Weights of a small mixture-of-experts language model, trained from scratch on English Wikipedia.
Size: 13 layers, width 256, vocabulary 4798, 52.7M parameters.
Below are experts of layer 5 (counted from 0) of a mixture-of-experts language model. Rows are named router (the router's row for the expert) and show model dimensions 96-127. Each number is 128 + 24 x the weight over its row's rms, rounded and kept within 0 to 255. Numbers have three digits each.
After each expert's rows: "raises" lists some tokens whose logits its average output raises strongly, later layers aside. This comes from a sample of Wikipedia text that the model never trained on.

# expert 45
router:105148116128124090132158113105092125131099117099155140072177155137144100169154139127152162110132
raises: "o", "s", "ed", "ing", "us"

# expert 13
router:092138117114141166094146171118128161130028102134097096151109112099140104100161129116156116134150
raises: "in", "us", "is", "i", "it"

# expert 52
router:163155144100084073128157122107174135100116163122116145160158163137114123133094095136141129101153
raises: "1", "2", "3", "4", "0", "6"

# expert 64
router:131096149082090114096104114191104158079138129153137109169145120118145139132116125136114098102175
raises: " and", ",", "-", " (", "is", "et"

# expert 10
router:151118136122134122115096121130128161109136146148151107181107176127149143085082108153121144157083
raises: ",", "h", ":", "-", " (", ";"

# expert 53
router:116165151132115141093118161142116143089078112163104122096119101161116119122150154118107161106166
raises: "in", "ar", "ell", ".", ",", "ard"

# expert 51
router:085153106140148094117147200133130119145073148130156134127169140139158157131145131134160110163128
raises: "up", "ham", "ul", "ed", "ens", "um"

# expert 6
router:171128109104107127138130087171144130171133162104140122137159127138129157171113137133152138135119
raises: "1", "2", "0", "4", "3", "8"

# expert 5
router:108064165151156157120138091117124112142149122110116134160164135134149109121119111130122104124132
raises: "ing", ",", ".", " of", " by", " in"

# expert 84
router:101088144171091146101156098167116100127086122144121105089164165104116161146166115163151112100127
raises: " and", ",", "-", "b", "s", "'"

# expert 39
router:107154131145123122174158088100110152153117122103151127159166118163165074113159103095121110098137
raises: ".", ",", " ", " and", "-"

# expert 25
router:097096111101082177102104143127125130108113110144097111145087088134067145170131149110132140121151
raises: "-", ",", "s", " and"

# expert 33
router:094136119173113152160165164094153089089141098098147091094148109147137162098164159133172104159125
raises: "-", "p", "t", "f", "b", "er"

# expert 81
router:110129134119083139109170151163160138128111130117154119148129152110125145133117136145148107098089
raises: "1", "2", "0", "3", "ess", "5"

# expert 61
router:101124135172159122128129160109157115122145138132122114073128096142159112100133112119155119122140
raises: "-", "est", "is", " |"

# expert 29
router:180132113143117125154119093127152167127139106133151125115130109138100126155144101152123107130102
raises: ",", ".", " (", " and", " |", " in"

# expert 48
router:113170122128110086135139146108116142103136139112142155134164151161125155174126153158117176128144
raises: "7", "é", "4", "2", "6", "5"

# expert 11
router:113114136116150099113140131126149133116116128098115139144089120107115131154120161094148147137119
raises: "ac", "ul", "ec", "ed", "i", "es"

# expert 59
router:139151090116144105073169151140101130108105142131110148160157128170162136078118131125154132099132
raises: "=", "-", "Scientific"

# expert 12
router:119069137106147164138142142136126132145145102086108120152158155145129144131132092127128146102099
raises: ".", ",", " (", "\n", ";", ":"

# expert 15
router:108107095124118160182100120153057129123138135134138109168115153085106106133148106113149111133166
raises: "ent", "i", "ia", "-", ",", " and"

# expert 92
router:111099115122110116099071151132159098098078087121093110107144159132150127105175124083151157147117
raises: "-", " ", "u", ",", " R", " the"

# expert 66
router:080111144107107145146140137091144106173088101133082141138117175129140144139115140113148114136119
raises: "an", "u", "ia", "ur", "ate"

# expert 87
router:094132111151140132124126157113137144133094099100152120120126099124167127145165113116163106134108
raises: "i", "id", ".", "ar", "ul", "ad"

# expert 14
router:123145103095120091137099150152076145164127152124136169142086142146146122118075136115130105108156
raises: "-", " and", ",", " &", ".", " ("

# expert 2
router:111148118101129146088126125104111116158118140170088115171096166185123129131111144160138134110133
raises: "an", "er", "o", "-", "le", "h"

# expert 17
router:151098143135104132115131089126149144148129181101098152130134166152134166127135150110092087110119
raises: "0", "9", "2", "8", "6", "1"

# expert 40
router:092110127126158150126140128146125135125114104112091153104138153136164163101131143142164090123100
raises: "h", "op", "ad", "ur"

# expert 57
router:120127146130105101158126124127161151128113132121170128144144150134128119131098076161134112125107
raises: "or", "l", "ot", ".", "ort", "i"

# expert 77
router:145128103149117138169119111097141141139134062076168179144151157108188160130149130131157109101112
raises: "ist", "al", "é", "y"

# expert 22
router:131125103146111120092108120110154150150123156145140169098145144140153124104083123161092082102124
raises: "2", " |", "\n", "1", "0", "7"

# expert 32
router:087124127148129130142104138120102113108083159143091089120154152106151158086184126147189125094147
raises: "t", "g", "-", "i", "um", "s"